{"num_hidden_layers": 12, "hidden_size": 320, "n_experts": 24, "experts_per_token": 2, "d_expert": 96, "d_shared_expert": 0, "hidden_act": "swiglu", "moe_layers": [2, 3, 4, 5, 6, 7, 8, 9, 10, 11], "router_score": "softmax", "normalize_top_k": false, "routed_scale": 2.54, "balance_loss": 0.0126, "balance_bias": false, "router_cosine_scale": 14.0, "init_std_router": 0.00674, "lr_router": 0.000713, "num_attention_heads": 5, "num_key_value_heads": 1, "head_dim": 64, "vocab_size": 14120, "norm": "rmsnorm", "norm_place": "pre", "norm_eps": 1e-05, "positions": "rope", "rope_theta": 10000.0, "rope_fraction": 1.0, "qk_norm": false, "attn_scale": 0.125, "tie_word_embeddings": false, "parallel_block": false, "init": "normal", "init_std_qkv": 0.0249, "init_std_o": 0.0249, "init_std_up": 0.0249, "init_std_down": 0.0, "optimizer": "muon_variant", "learning_rate": 0.00109, "weight_decay": 0.13, "lr_head": 0.00466, "max_grad_norm": 1.0, "warmup_steps": 200, "schedule": "wsd", "decay_fraction": 0.574, "decay_shape": "cos", "final_lr_fraction": 0.02, "batch_tokens": 32768, "max_seq_len": 1024, "doc_mask": false, "train_tokens": 281500000, "max_steps": 8591, "dataset": "wikipedia_en"}
Below are experts of layer 2 (counted from 0) of a mixture-of-experts language model. Rows are named router (the router's row for the expert), gate (a neuron's input weights, with its number), up (a neuron's input weights, with its number) and show model dimensions 160-239. Each number is 500 + 50 x the weight over its row's rms, rounded and kept within 0 to 999. Numbers have three digits each.
Before each expert's rows: a language model's description of what the expert responds to. This comes from a sample of Wikipedia text that the model never trained on.

# expert 9
Description: Leading digits of years and coordinates, especially 1 and 9 in 1966, 1989 and 121.09, often after "In".
router:539624464453466492402609577516654594524460444459401468551514644431470480505460542518424457488554435464478488425603436425568472535438487546518497465600503503517448469460422503503464466502448493554539560450508429480618568492552497517537501510
gate0:561568522438533456580423621465463500488481524415572482468571515525506542514509446492492551519539491548526435606616502550439564463523577480523540450529542504482481558489507469502506527510491492461581411590528495460481606543578514491546477480
up0:515556424527532565431439389535516469483573482561477499545491535499521461518491538490522512438414426435472517447478488542422479526526580522457489538473555549488483592431477553442583636432569558469530495469453514410439453518468470418406577481
gate1:582416475498417513445518490466440439465625441473428477483514431549514500571516494550417525556496400504477522505510531392520561561507539469462527471518589522491423595553539448548446481389495531505457553532445528438489443572567482542540474468
up1:495417519476520538557489545553463523502544542538571526539504550551619470535440546523526542613473452522550574583563507405507578475534536539461540483524499524459505493427521474460507586457438492503470543538512413447470533560556534472456477474
gate2:582394575495457454495453496536517491515604397489559460471503484424480488521472495478457432540486443469476495519522518503554497531489436543466548503409486440552534510577520524445527504398502520459444431445544523503528443521484505452508511511
up2:452447434511511437503562465603439548511473447482469530485554527502514466534464493597487479471515490583496482515521517489455478473454474452422432531568544640366488551478455518548553492478523477430537487584473615520577493485560503579509534414
gate3:482508386433555534511468515494562476458525593526519477528499512491448560519466448531557521495483462403472552474427519533570568536546481507506463476597587501551558515531500551466551556492477491483450500564550544516509552583434554603476502474
up3:514566478560452465533459543449585456503518518558481592520476478497402555554485516395473545500520540440374499530489540507594517489530512553537522487467454495523568510522441409390545524489593483450548466474525587381564513566479587538546427566
gate4:541514573538492515541433504584504574557428527477497499480442424462449452460589509590509553480444488550538494478445417552477553404481449454519476428389572454495585510496578488508444540501497423451449455511480473447573503562393479543581511507
up4:477481547576483532474468453492577509522563479453518504471431461430482534449519434544589527519454466451485538503531488527518535567472438504537541495432538424583605484456662526634440485512386491514479499577473434508516545487501523516544554497
gate5:446468450488559542493544438543521500538476507566528468589406469495479424532493413501503504582405442451382552482556481536510492557531558581409484469441501440514495471449584491573477475423534522500494571484431490549549450439474452538409563434
up5:521477555517518529565437422507483522523585503498516552474588472515445544589448494442442543531497475511461459538484574489537555489525540477417531450534511523493462463496557499463354454557509547479473458515496445473447557393522408447465513559

# expert 20
Description: Words like approximately, roughly, nearly before quantities, and frequent of, possessive 's, plural s, and table pipes.
router:578532545504452488541556566489508518494543458461478423545553546439497500529457568447430482535537499407504508445569457499560502546476539526584545481562519540455406463472514458511534448528512509536544456538514509547510604444443561437531511515
gate0:440559510420589554525497498503572525528543506504518511498455474525509445467465371487459451560508449526477539429405525382504440517512484413491569494495478534454504521511539532437461573517477474496482514396587500528612474541485528565487543587
up0:502461518428543506446476407471494452540450426457470585411478482493474495504474503517455586492450568541477461394491542490515449544462511463406470554525480549552500577499559453422515460431450490456461555438472556521654565499501455514543506576
gate1:571444553514493446517526501499456490533483598497567428427509459516482549565551484531520470558469487519433528533480581562512442394488393559495492454508435400516478539482521465473511511508433459520566568503490514541415501507554455457480460521
up1:493500466486470526541469476510530583495456448472465524521515473504446393640476493557565622544486445454515474527492624486475469479460508422471445444449478519453483549479479466441417554493571446435501471517516500575436491456554629583512573467
gate2:470527440447526503523512525571490529524429494490461528466535446487477502477395443496483494529451522481447506549456588522448499516449441592538514473503467454445548544527467493461464549527527533541469524551456594433462430559507503565534570479
up2:496523562393513460472457428433475457470485502470547485490516493526529511517596539412469597443392519566570476535439568501479655491511502437417426558549528549546582522507431548479530551511528489434489490374545528475485489405458480471448508545
gate3:434489452445459551484515570570561466442486532556485548471506580526504507366476486546557460519470506535472566487530541503559563479537556427485521640550465572531379458502520454569568526487482433420462568567464455515519468493457499546502474420
up3:451486465435482487504460535530518399414458506507435476444598482496456486425525463497602369518490487497479460531452549431479458502475526502575478507478514514520524546501425560438499587512515442468563550438480559473516502534549498456549487460
gate4:485481469465589586421488505576523568455552552571543548528472533524430406478579467556526451525521454543502412485392556470460580542613426509361556441474477504534472552525580553390459573479509525579483487452584508543506430522545486627513482475
up4:450467429480526510461484506559491497504509512519542551487528532473439511510639472529515365466433428495430475624421501574497547555583442578491522546556457458550570445482512527458527526485539456475543511448469587577453501480587439501561429520
gate5:409419615431469509463502507553449541433462498463522496542521546581535508511532445515532498436526489532518532533491577441483505467532491548533453437494557472490551465541470436448491486475534518477481517517484546521498438492386502520552473457
up5:550546391484473396530511467445489445470489460515501585536551451515420488487535502417426437404636495479569470529517484559585453492616464476473530501553436595474513487537457562444500515554471422518425502452572488483532582516562437520471505473

# expert 18
Description: Digits 2 to 5 starting numbers, years like 2007 and 2016, coordinates, times and measurements.
router:502603506440414500537613563512520505484471475458413453539565565465548478534420583469442463515530472457453452426562431484585483548489569545605529469526527530475408487510555434487478538486500525531526472553532503541540559424481572448542503469
gate0:429517440511495536561409535459551447436553451488486482453528392556412451434512586509560525506574433468522528566423554394607536533484476448395528524518408544513565476471536482474524496517497526496452565468521584519507465431538517554525461542
up0:479538605518497550525523499471435570535492533480501526507495515471515528532486441454503548473380546515437539419557468590478563497546534487496499447490502458484450457523432514561498520581424525494511498490482445478473535577484465502491485555
gate1:413446467520481537546526596542516504481434507470488461545442520548507540493526479581495429515471551521501556555505488518475498465545577537517397455512492551530466457534355537400509531498446465526517558446509469441509419513514524488537606479
up1:444532421496527452548503555526521560485458456463509539550465441445435469482526550526515553563504508440501523528501410457541574546511593495482498499463561493497516419502510389513422502377444521369483509415509589608471480540441559654437519488
gate2:533566525531485412561454407572510486543511588580621465507545505503478559511495542525592427468473442608560604455583479469511607483569480386552499488504485439553547622427524508572479462463507524498442521408482406563519489516545494498549478433
up2:535572432564470367511456457560426522476554434481501536489493514471516436516491515493406405468444540473423477514479557554451598459382509540491430484605481491505457470529549559543511512534498511545512512587439472541466508470412581384464546552
gate3:534367473533598482526466490517500557525498434525511508471504425500465459483592546400477484523581440431498539614501547484518453466507403415446544542443528499529497572494466617416609507454450512525494575512450466504503484502519408537555521556
up3:513533609452496437413547357495495497480555497463441457540547578483547468451564496521510523540509442428471494457507468544468526519501509516592458451567533447521491428525561448567411489505449438463455504470485520595494556479375554421491441506
gate4:469518493495484525514463435488624474481412504507484468469524536540472475583483448558535520517473474487485425507412433442520588501503548607484397484520476481443594454625498491497562450455500477432445513471424535567558402442543486513436453384
up4:517480429525410425499448515456445496405463526502407509493498447499592510481485512487523475470554402489503418505541425401571548452583532526488581558477555521444548487542587530449478504513485384519512443606480530626462436502478424472596531468
gate5:564537510469490544543436480553517487536488525480472604548558461512465497611493475503604534523346545548579515497589498491530521520559559497510511496540567508571590463478611529606500531444531489500396452441446525518470509452437483530493446500
up5:459542466463503522469560508489564495563481496458434439646457527460573486461523503478534457470470482548453432518435392493548493584545505576505485543412471469401513545564518449502553531575487480527497507539523494512516501470456486440515473564

# expert 6
Description: Word pieces inside proper names and digits in statistics tables, such as Elr-ond, Mac-N-utt, Symph-on-ietta, 13.7%.
router:577541549500452488541547571492525524491544451478470429533539548437490495541457554446431480537541496408502499440575471517560490550472548541581538492576516534434410464479530462515530471539515508539529458551523503549514599456434559435528506510
gate0:538479479405464476458531583450535532494495456526572534487517487609551459477469549591513644486483589583556495484484522456477482505505530413574488532478431468539456531510528527449525567425485478461477534523461575510645504425591528455486515558
up0:420513495441502519390558476559467504476464478550550497464502486526517483506469485500515527521522541536502497487502541509421545439545471389483539549483499531505518526564521498527527497385445448428498555471425534559606502432520422427501543548
gate1:494438474441523527516459467550539517522521551545554539402574548593435434484479461481546554446572498499447555558528488550454426380499503503496518485538512494526583495499548549390529525519536471541564466557513499454529579492440508520509425405
up1:450528477466540565523445529427474531554556474454506582622541549424447521641492475520470459513500491477508517445440544549407502500450459546501419512521500453530507516477478522509483523514418495560444484553424447479398573566454520471469561470
gate2:465530508477514518467470525547517414442392474499484416480486461545526501559454555510529483469566545560457453560489463474538548445580379525532460462390537525472567429501547489380479436472584492538558506542540464483526534402535476537569504546
up2:484500513457485542499446503452554500558505578484589501492531537538462488404540485467465433500515495463497497532561495456478517438469483504488444588515455500546581440549554532512434514499463524535588571459460461501565446543499450442557512579
gate3:398471418478510494479515510516525504463493493603531563515489517574511438343491553537466376575452469574495487486457519583467417433534487504420467481523481473542526568483517519497502536493480520556491448497466472562448432428593482509442503512
up3:401569458532454482469542531558549465465531444518569557519516553541514478462582515455463445541497590573532487565589610556468492533498433483471489513518526450527486535513489565577480611492420512523493461497452474488472502455527547509461476497
gate4:446510472511529513523548457549585578520419380398469575560505458497534511546481477403510530491454507486468521422479574499477441476504538530447585559592626571591557543542518475529549453547556465554455599443478493455591451478501402569445502516
up4:526451477340577462550533425562575565582420518544443480495497472491509543561536449415466436461538549454507422448449501547434404547523489509465561514525533576483482557555605540545490451530560488646568601548541482442547481511489450530441493461
gate5:533412505586522491552474503505514473520405483572457411464481486482452517464399515492609467528468435516521515499554484498499392549495479483484501534518491588627581439489470405447528602442520448565500511455459526490434546454523466449499527426
up5:606500499422546511485538528613465557458500450472406525458588485553481475492512507540463471545512470530535547446446495425512463457467441583441485488513476547486531532443513502554480470533451508496453537522405536493509491444417533468449494484

# expert 21
Description: Commas, semicolons and "and" or "but" joining clauses and list items, including thousands separators as in 1,355.
router:512535578575454439530447470529556455525584444455472396530548574510459487643401583432453485520516520481419477461609478550519462529518489515598572470531535515495507512498498438434421439542570510445507517561467473490517610397431530437451532523
gate0:485505514490473563510613470515532532383500442524522523426483500522495461462493514521575586507539505588525480519503601457512360490525467426562517539511569561486479483517416486515549488490556539435456407580520574444417482546542452446463459528
up0:560499447502532451550536514490473480441458533600593446495476448512495572496524476569427479557492424489560513519528581441524645434490454499522540499444538426484538511519526455578538534426429466420527557553378472481412498499424513577479484388
gate1:479496400528412504520517417542511506564546419402529449455467446485521498521548597382536435530504509527439531570431511523420442611501485450492442523530523517516530479497460503433503423518506516532494434511494482541568458505517584473427587425
up1:492512506541469545446551471507517554481500359451572468554556453506546569485436622522556432562448460498489541557515397441521584518558470512516518451463435456569553425485455486426615450441499567460459469455460444567500390550501493473539549548
gate2:549449555503528465451472493492535575546471509514534528508503424463496524536435480551459543466509504584550529519441453431409511474524451538468451513463510511524507488528521457551501567526544485442383561493581439520437522448519537533574538557
up2:454536479436491537448490498511484483477461494486479567485580462533520523546509482470445497497479491494563425462580521482499478499564447487533496480541534475478525460513413491450490549445513434365518486556620577517518570560463513476480419495
gate3:402494491496460533550515490555590386563589484503522662528578404453540663544599477478523524556538528549546377612441529456483550433520485433481446564550525563536497503468458595539471506458609418457504523570457514445437483532572478528480530481
up3:394535530412530507564514475558556476500486471519474592467548386471523668605560510487548507480486516533560543601464497492437552501529382497450472494494526651509556468505504515585462428471564406484506541429394519520535493566494499528453559429
gate4:501583472489517447486454449428501458432535501511483459583476536479505408526567468402468488465460458495415549525466447485454530522609434528567501498500466524577471522509513480592498428530444493429538556504445424434499550369478471572574507488
up4:500531568577566470405470536470500453452540525532559558502460505541541415518453497480503509612517545506524547424523486497505516496560415418498446549478490506507432501489468489484491478476518507452566452574432514455508526444482452498554441483
gate5:498503528512566535434463440500421521499508501482491609483470484558444436455495513534510436387504467492519504473523558498542500446464489491558446585492389540482631561526546547497496408505504563473430548464588523472483475490567485400550418408
up5:615601487493391467454454526547535522504450560414484524529587523528600557523564504462507461531488451508601500574450480509459526494593461548455487479463448489504493483409455485484599548448552544499528508518505504533511482493448490534409539453

# expert 5
Description: Word pieces ending or continuing a word, such as -ity in publicity, single letters like N or A, and year digits.
router:578545552499453485541542572488524526489544447480471427536540546437490495540456557447425480537538493407499500438575470515563492549469553528583535498579518538434413464485524459518528473538516508542530456549525501551515599455436562443531501505
gate0:487524562475494551495519581492576490485487492501547481432516552458548572545565453394551548466386585459446505523462571526567498512409523441462424530481472542512526386452472517539495519546443398531431558502472471413403398514478461579487406514
up0:525502562544541491534488509426566509534471510556505454443526529474525526501441466460579483479433666460557508552414479496498556414477433483437510482565459569508615494456422486530423512500474518468552509389484472372441425568512480512463459461
gate1:457564421534502470399491532478492563507477454510434423497523542498524471418541519504407513472469557490404426583472519403405521549482468479493553511556575474541522535512462551460476487511580518464469579366471503523481490531543449530441522619
up1:514594452395641577402562467478487496505437508418473516491481480483510446451459477547440445405494557496520597445547465487481553488450449528446462529446549493495470503352544523546398515571490539484477449403430417494601502432472633572464541537
gate2:439446528444549612399416548502548466491533466592467482505511520549405541434592489509498565415454482438541507481448505474511514389599399512460488538492579509413543458451429508471535401547561553586434408562512448513434448488494507511451443531
up2:582588506502495418446524489440504514601422586524482513470491538396540516513547577465511437511521503435490540411483481494451548554403519560525471534444514432535509512500517498502518610499539479469534499572463491521470482481526577541477509502
gate3:536542437471502491484591537487555505567531397492453470520499576521505518505466483524485462491502458448460484447448464499453484447468562476463452544519388587522569534441541550488470559445447469439495493497432483546518461519527511493497579484
up3:580529404514476494442584500454507470516445428562570524543493591489519509496499486438539376422515502469463478463487466460429518431454595493560609557521546444541486491535478585469493450435487375429553483492450528509532487391589535519438554569
gate4:490431445520490520511514421566512427624541468458442498437487515452594467583578538468556442534427455481558444514463525455505533503503561482539443491410560512387535560525460448502396524566485475519444511509530458529534560507450442562464300539
up4:539453570453569461533508519512481556455488539534520503522490523506513456446552483474420571528451476482488428489506529505527404523458543578512621530487573495565390469446539481490503574472433537511570509475479457466490488532564549571525559513
gate5:450471494499516456472391574516466493381502555460487491483526574485455470591453560509451471495514512485485531532414415469470442550364574419542521601480460422556584457464440545418496503491601496497555450595565496563436566516462529532519508527
up5:504593625355475477536479443512478491506482430554450548543566515510568487415452502538480403427488463488537499514452556501467342570500457542579533559552476479448505561488467543578605447542395462508428504482440501523534545508547521473445506493

# expert 0
Description: Mid-word pieces and capital letters inside foreign names and words, such as Dain-ius, Jean-Philip-pe, LGB-T, Réc-its, announce-ment.
router:577543547499451488541544573489523522490548451478472427538541546438491494538457559448425473538546497407502499447577470518559487554470548535581535499579515533439413466479529460513529471537516509538529459539525501550514597455432557439530505502
gate0:485501526558519505508483501521503489496495502529549482496454546480533497480479511577549493515547432542395524574396557439454629467608474464515483509435473569543547420527480514534572461523441504512462545450484574452532417516489475423596491439
up0:497534557518463536525575484487514399521441495480517448451542450554470531522429488610378573490547462557563497563514517545528480522548503529545555537536502462455461441536526505498461382539507493460495550567466503544378575527503461540548502590
gate1:565530408504497488505549509479549485518540550461467527537517500387486550477501436507441531501574537546527565431501559471420503433521517518513530511479435526476440545513491488496515422516455438496486554531461492500441431515448543487390432627
up1:473551550432481463530499524394501614544483539409503446528400511528448461525498518552535487486589467456485557412469546457438487447473533605560495484525593566537476452494487449490561493537554486419433529497582525492617430515431466500483523582
gate2:434384608514471401521533512494538443345473509463568391459421425472403499445472428523537458517416606564484473476490497556481401500634503431437477533428498430423550469527442528498541454530530486515540480619527434546498545477475565523551406478
up2:591577492502444528447475488574526610537515530522499524406458524579467554504474513520518507500483521494553483553486385448499441532565384370477418519553493513487556530525487526559474516484496540487498413438542487482481467472591462447476487459
gate3:463487469508514560484447340526464530473340516546504453525466484526561522503488497517577534518550521457584505441460552458504468464468508474484451474583671571458537523602468545469534496571570437420505524413573522377544430540559481507469447455
up3:527446564458535435526532498478498485474600578507492476460542508505557460501487489525449443525574564546472520452441500555556458448503500497508475592479490538488555466429456594453430592405420626447474522478528461514373474539462413509535541485
gate4:547450465510536497542533468458536526500556490550563457441519464556595487505395570484530556552378588459458505600472528472439501507381415455422512419470432476521557559445472539465569517469554495517514542639502471448572569567507439460522481505
up4:439553527472549535488518514563505453444477457535564582486464541520465430446589510535458423488491433419432492517503487549431582487625451526561490542569532515419404468557468528526474474447581497586447474458525566495572489482496489562465525439
gate5:573588384516516480465483493472523545552472414438448596424471427507448565489499526553518459489418446534530494392446499459549578503530533376468511486498488583488551522458476537561452425606512499471557575493471485488456455494485533442540532481
up5:495505441488533484499535489529518475462492425510510519441502508523423485456427474523475567573488449563567444492536504423344503514463362393528513392474523523493555477415516536476488488571505575543502569478564508526497523522560510500512560427

# expert 22
Description: Table separators, final digits in stats, and inner syllables of words and names, such as floodw-at-ers, Child-ress, roseoc-ar-nea.
router:580544549499447487541543570487526526489544449474470428545545547440491492539459557449426472536538493407499500442576473515557492552473546534582537498576515536433413468480527461517527474541517505542530457537528502551512597453435564441529504503
gate0:553519618609482509594581448477476497462448463514584428472466565525514516520532528482514619492564528401525444550491491496489433520571482432443505424457488576575484473402448377519547500507467430457518479552548486461448410492577494507422473468
up0:472528556488475511550474428455569545499564435439609479358505558520506464550484496440463517521467503481522503466513487523486472526528417513440468486459438477558556499542466416506574450475467402424507467430569436545504438575463515470554501536
gate1:521474489550458576494498483480497536393442537547509498500464517523519435569564482472508472477571506611377534639553461396565588497455565461587484483546522543561551423535552437525522536497546490583541493536348501466481371517487472521525543526
up1:534509467436473433543501487528439511522493444530494459486498429408485523503541484522525455509477451482527534555590537430476583480545457564447583538518419487478416482513563485492439481544491479443494415465428508371463569504494523467494476507
gate2:570597552481421499475485467447557512551471479536613377410447521540507453481518475538398512514591517461424505504549427535533533567612388507523560624524539469412567515458455504496509558467504441515509460421492420535444448360431442481486536471
up2:451458529505489526514456459511475503531540506480433575510468501470553543486563447499559505560516554545526525462469511523461424513454486390516475490500441458545530514580547493525453477605523550555438475443569557524512546631458447521477508437
gate3:594457553528512547487443546584478521526501526585476517431575456442486470479482499418559383567471507441453502540410563481502553590412457500491530512419544397444460510438534373474467540551542545581629527389547534505515474477447480615532535482
up3:558533564488483480459416479508453512536496420600433450443505499440578468506529668520498438584520430554462486515362603467434551547486437508467529510441527480407389456494479453471489522510482559389613526567466525468539459487445473485510495463
gate4:397524488416523451555530452486497534527480492435479525597454512547566473524538508433523660421528473507604578486479538561469452467632440465529480474467510443432499445482586496471539489490626463462433534542525541431495471572499438413547453532
up4:438566400483611626512443505489562556479463542534421535578471522451455549493413418500491545485450529559519482599445490486409608419499461587524500487541483464492463536472444451483561433555542452461377523472549534521488570436430541557494418408
gate5:447551497479578424499444518423390459609525513511507557447515482402388478561544517481437432562483604518491481597533417473490576573559531488481468491591514529574511454583382509528513434523620463554589511538500530582520498408499490457501386445
up5:468508471448512418556494556447412450552439514505465589447434513421459536550524523503525450522487536587497442516431439557387486534533503463488446522550432488529504488497498495448531571465579440578544484618512413510538561482447486485506422446

# expert 3
Description: Function words like the, of, to, for, in, plus table pipes and colons, mostly placed before a noun phrase.
router:514511470459471498561587562565521429474510559483431484514531558508510587550448532412438484494566538502547435462468489458535489522483539528495528513500487512382498582491512439451418461517501623519529539550516529581507537450448554437393464521
gate0:458524517539594441476595482578567472515458460455567487458440512444489477460437501410551471567520458430432557537434509464523387424473514467524487479414508396589498460519487577506507511516512518502463495414504454436511456593486459539598513512
up0:527522407490493457528392552556573509517463488463501433531414562492539470531471592478603570542453477454440511531541493469480481469452467434488542522497567363546636479528524427510528489413453515497499499551473502486542513453494461550609508541
gate1:515515504495516486484464461552450569476553488563496602430487496495450525539452574486508497466385595520581493529491512566578476426434475482493533484504490558443517449436406524439570438596466402407579491414521528461497567583521519501567500543
up1:530540462448428477443408509572554466513618396504536488476478479491440482511488568433421553516426575481573467557578455550556548440443472468513543461484474475516438419466360566410536468578466448443568402460500546494534511513498492466558472487
gate2:475500525570488544523525505451512453544479472476561475423558463557568455507509463475473540504548483460524542539436420477430535443502462493512393543509464478515532497496521461377429564514560537487544411464527481500425520537587466442455547473
up2:553507501417547463540386467522493515487491508505457522591493540525525517478499581526551483429441511513479427524547583526556455523512574484525612477488504549445455498548527540591580419497486484493501656506473535526585489420434531507510480627
gate3:480550563590544391498574550518442509473480542484484515528456562442551506408573474481565541593482546478537480499561457555548519493493481539416510480523404553423449473539441359512478527550507466532539459462546490532521539578520459488479513551
up3:472397491535485537499549497606443407527527526583455526587461462474559567403413463521516503480462482477475595484470496495475526488563538560480434501483475537472501519525424434451573532537582550425430525503566529561507587610542495557532483470
gate4:502561390515548495458480489476586457498450526574453576533397534508456498418510450439494427527526451497527467495507506392451509480538551533521530481472490489542438461488581468456588616534583486499460522523625467473545565475514558407571520396
up4:509461592360553457529511481513470571509455474505515460392611437543476475470461497486524566491505538579529505518468537625527623498431501525527429557467547572453556537455475556548417412446435508441452504453391500512520395466517524580478514511
gate5:464490509469533500500470514550534616455456444421484406494470466482473484410502530530522525489530529436560444512478507506584503491534570369491524521508498433442548527535573527490426563411526542572584545502496434513566413500492486456497494421
up5:552526482542532449532525520493553479572568463433580496454306504505476418478512487439489540523520504531466563389524448605496515456547459531484569471482478486593569522433511490510457543455420507477486524606489374512476459468488464559452528485

# expert 4
Description: Prefix-like words before hyphens or nouns, such as mid, early, former, born, plus coordinate-separator marks and labels like code, Great.
router:576530425410483480481571468508451493544516473511441498532533542408485593524470493438461492526544501505508543460499498490536481539472553518506570435574500459453402554508466529464593467510569537535504491523473571587484581469451535439453490513
gate0:494434575514491546544534583540485471487459529479484522444402404467452468519505479474531484514497518574422545395459544570493423503447528504515515468510540491539489448466551460554532500565536608439472461465468518534467493498545451471507516563
up0:494440591480440418503517517533607435470536525533454375490562531512468543606632515513558398494482462450430526466530482455414508516469561481582517423495590574477490557535434506557577479453449448462482481451476430458531486479475551530515497501
gate1:512583448473485528489628507467440476475466568412568583485534522509419470479573404564535480527511558513561552422473443506473541562496510401445578442574462479483451533518544528489502432378498525408417592451479580496548529552584601522494471484
up1:533435587539456439481403493482539519576502459562474430508504445471603534540436570442463530478494481465422476560564550494533467461534500547543474577427545524534527470504480522526529596584556454554572417538489455548451442487437384484464558528
gate2:466449389481580498441506495513544544488437569480568502426520500490436493493511423437486543509524475455495466449475436585512436415452523585581575480490551506572482499508499485515557493552560474451543566487589478419537439483521427432408465457
up2:528453441464595494535488427494557524496495557484457489488543574443566447484533493368462516500554425438484530480448452524562463482512539549449569463463551427496567545555463540551471507552498532441555593425472495516566421553510483438486499570
gate3:517524537514523365426464518474452484432498447537507499527605438511486547565529488508484495517497490488473560534437460494432523599441541527497520449453455526513500497460461476502539520547453455402588450485477480593481552459561486488429612568
up3:477488514473454520562508543521466501475438647441502472516472453532450431566470442516502380417493546427520514495533521606554502496465432538526514473527448454524484502426390576427542523453495520588557602519437435444534441499531479521486479461
gate4:550548484537553497477406428449426532565540506504489498489485400491501497492472495423431395375474492521480470515569507481552527581502511479402509539450426460499539514530478518506541502430515512495455461476486533481479507576605452512454518387
up4:552485511532438502452451493544394400505494492473455506483586554510456495412590436580538616424538533561546505490460484605434431397603569585590461512519542480533459564456411485491506425498465449458485469525403455604472537525489588570534413547
gate5:536547446525529479473581530538446564505473493503522559507488588427486455450433483512524418467492457477439494442540465546404422510493565510413525520562570498525486456371486482535590528564466526502563507549514470507551484554499546446536430469
up5:550480398583546474470387448476578431473465440485484498527536563487474609563471520549441597514450421486435506542472535478495479354495451559506439516498459549401540535585442412540446538572464493562541453489547521388495560413499514569474483488

# expert 16
Description: Word-ending pieces such as -ity, -ed, -ic, -er, plus second-year digits in ranges like 2006–2008 and 1960–61.
router:575544550501453490542542571492523522489541446475476426537542549438489495543452557448423475540541495407499496443572469518559498552471547528581537493582516532436412464481529461514529471539518507540528456554526503552515596451433565444529505502
gate0:398523429466503543492511558491526476571548639521561606474591535495525464527548448564553545488436506567454585561464527527488469494522543465497479475452384479553516514494511529509521453631545490507486433470491463464466475581503558469433478405
up0:437423579608508463496493581439634489577572488502579482595529540467559490533472488596500611500455529526548466459468503525408511583594521452566539514428482457484523481452417433393463522509486457446492474384522457506562462552511437494462525466
gate1:410530422537514646538506503472530478529456457469396454490506499543493474567554518547496518545533451521498480525461547490560505533467450477540524451443466588554490425553496473602432460427529506536472430517559566469481528477412510460470421599
up1:535490452497421505513544434447474549465520493458419491458570544559511512499518626490557411545487505574459431505492581473506549430475513432531436567518442533524533479435462520612464519473440534424457576477544509543470429439547499521519504535
gate2:487542509482426451520567464481496399463536472470580515415521548437503479542474526469484511586478470482523525546533462467400497413505461474410497517508390491566466480573458476539529540587450505448493448492435504552467454467534527423552510529
up2:426535525557512522467457488571441541474388503452436512631538537548497478500665404523409471516505441530542542497491509505562554457503380519503510504485554479530526532430520459497451498545557461719512485533432483469460533491455462560503457432
gate3:568420441462542528458439558506515492587425469486461408526373551489509500403534556491619560495442483415554502512449497478502527483500516446491413466448548506504428399548512377469508482478400517439501499522517486460539514535514557460440522519
up3:586492441538476510539499505538453419505435566561485588495510528557485564443481456474429401507522478484448438373595487497519491524514577613493509511534454472556459617549586522516491571465566415471554547515546542495441441414503445402460420493
gate4:509482570563517601442450573523548493422539524439498586371610428504431473603500514473579485446453450534465457507526436502456453580509469529447490377473520670583465473400487518526556537511538466468467459440456548606560462472476521550481446573
up4:428506571513505497559452543522493403533557429572533588531463458480496548500518473495547532477491537467478551513454585539480426464542529528478521487492478539575528492473456504519496463569498425493490381465480492582552551522426488458458544459
gate5:475517519471452479421459462457492540452511498481482505563468526495583449520459519465536569525376537534398391490439488510542510488452564418487475443508465518583534507547537514458463499409507403441560549439564504539508505467515540513467500514
up5:476547519543494490418574504516523562424497516548483440545474509553575550528439525576510392533523496484553460514478389511511459514460615490488526476484500557490446487509479504564501436548490434539500478621533554508482467563539438517505586473

# expert 2
Description: Word pieces and capitals in names and ordinary words, with digits in year ranges, such as Mart-ina, Crit-ics, seiz-ure, 195-7.
router:577544548501452484542546570491524523492547451477473426541543546439491497540457558448426481538541494408497499439574471516557487549468547531581537494576516530434414463478528459514528474540519509538531459553520503551515599452438566443527507501
gate0:467551393507489420479489475418547598460563491458509426552462536546575515545529489554496419514508424495519484507546474463446436565483517572549474594511569427485537545462502577485545461500563530573451540605523526511496453525537499513461507514
up0:427502444573528463475520409494512462485512582565531535529508510448500540497457485557509554578464522414478512414432578503407507521498513537435510509497449547513517475457510542482504455460567453470434591549533395462509581461478544507472419557
gate1:462521531480482554528506591503431472478514509510497428467506437562523567637478523465530575454496562516526456509486453503434605485551565405509636501513523503490539587415495505425431496519526569483509500574589481479473481491522569476481454418
up1:416443406470496523518410516542443520506444540497511482528483453510539560497536448429422536529468541502430564429458488490480487511582476556393502378397559550446495498459441518495554467481512576489579532511439556454528483551495550503458514534
gate2:509525446542561449520490525522406417486460458466506508624476419588537594521435498472509498435537518508515490414462482505478538537508508527433491590366531497558486513535498495491561465472532531530515457504384523552491470540526503498479472433
up2:479494436542512525485527508447535453480497412538449562486429505592477475498536438516490506589369541525501519496545507444556559518491500502496596488553395508521540444476488490548508475400511543491459437464375551507430620585487426486511481506
gate3:529481574578504564562581538422579451537517491464581529522516482537508497595528491487584523441572558527517502556590592439630476405603493390506559481529525446443650360458477473451474481535510452481462512460495516481491483411463511574490472434
up3:474439498418480452506548379458428459549493423442510369401402438471532552421529553433442508595458579488512492390519451525479559560417516579475462486571483495577445476579561479548582528528541525507448488553411425508473566537526410483374432530
gate4:459557448478540483518528536589536545553598516373568548619559559470470459507540506472498454491510445535528555547457524561548513496472570433595465507402512497555566509457543425481507488547480395473439508399426486558450482575405479500488569592
up4:522418521468549554565454507532415488486484468538535555470501488413461481556427582517520478527469429382464556453526377512416550659464488636549496487524527575496484522581500453535492463444466474497427440505443409509464444445500444616536454489
gate5:503475595471433532529520513534545552442556544525494462551515469560442488544623465513560534513471544489507481582502490477436480485517506384526511453441459478498471578500475542466525527466496546482475469440527576437474511520410539493426506453
up5:532553528464541516511546424452557535475488513504479479518447491487494556466466544451538525494496559467501445354553480550517446608540505487480512420514499543538492512516554503536454428613482448500548530604528521505532517484552469451479540498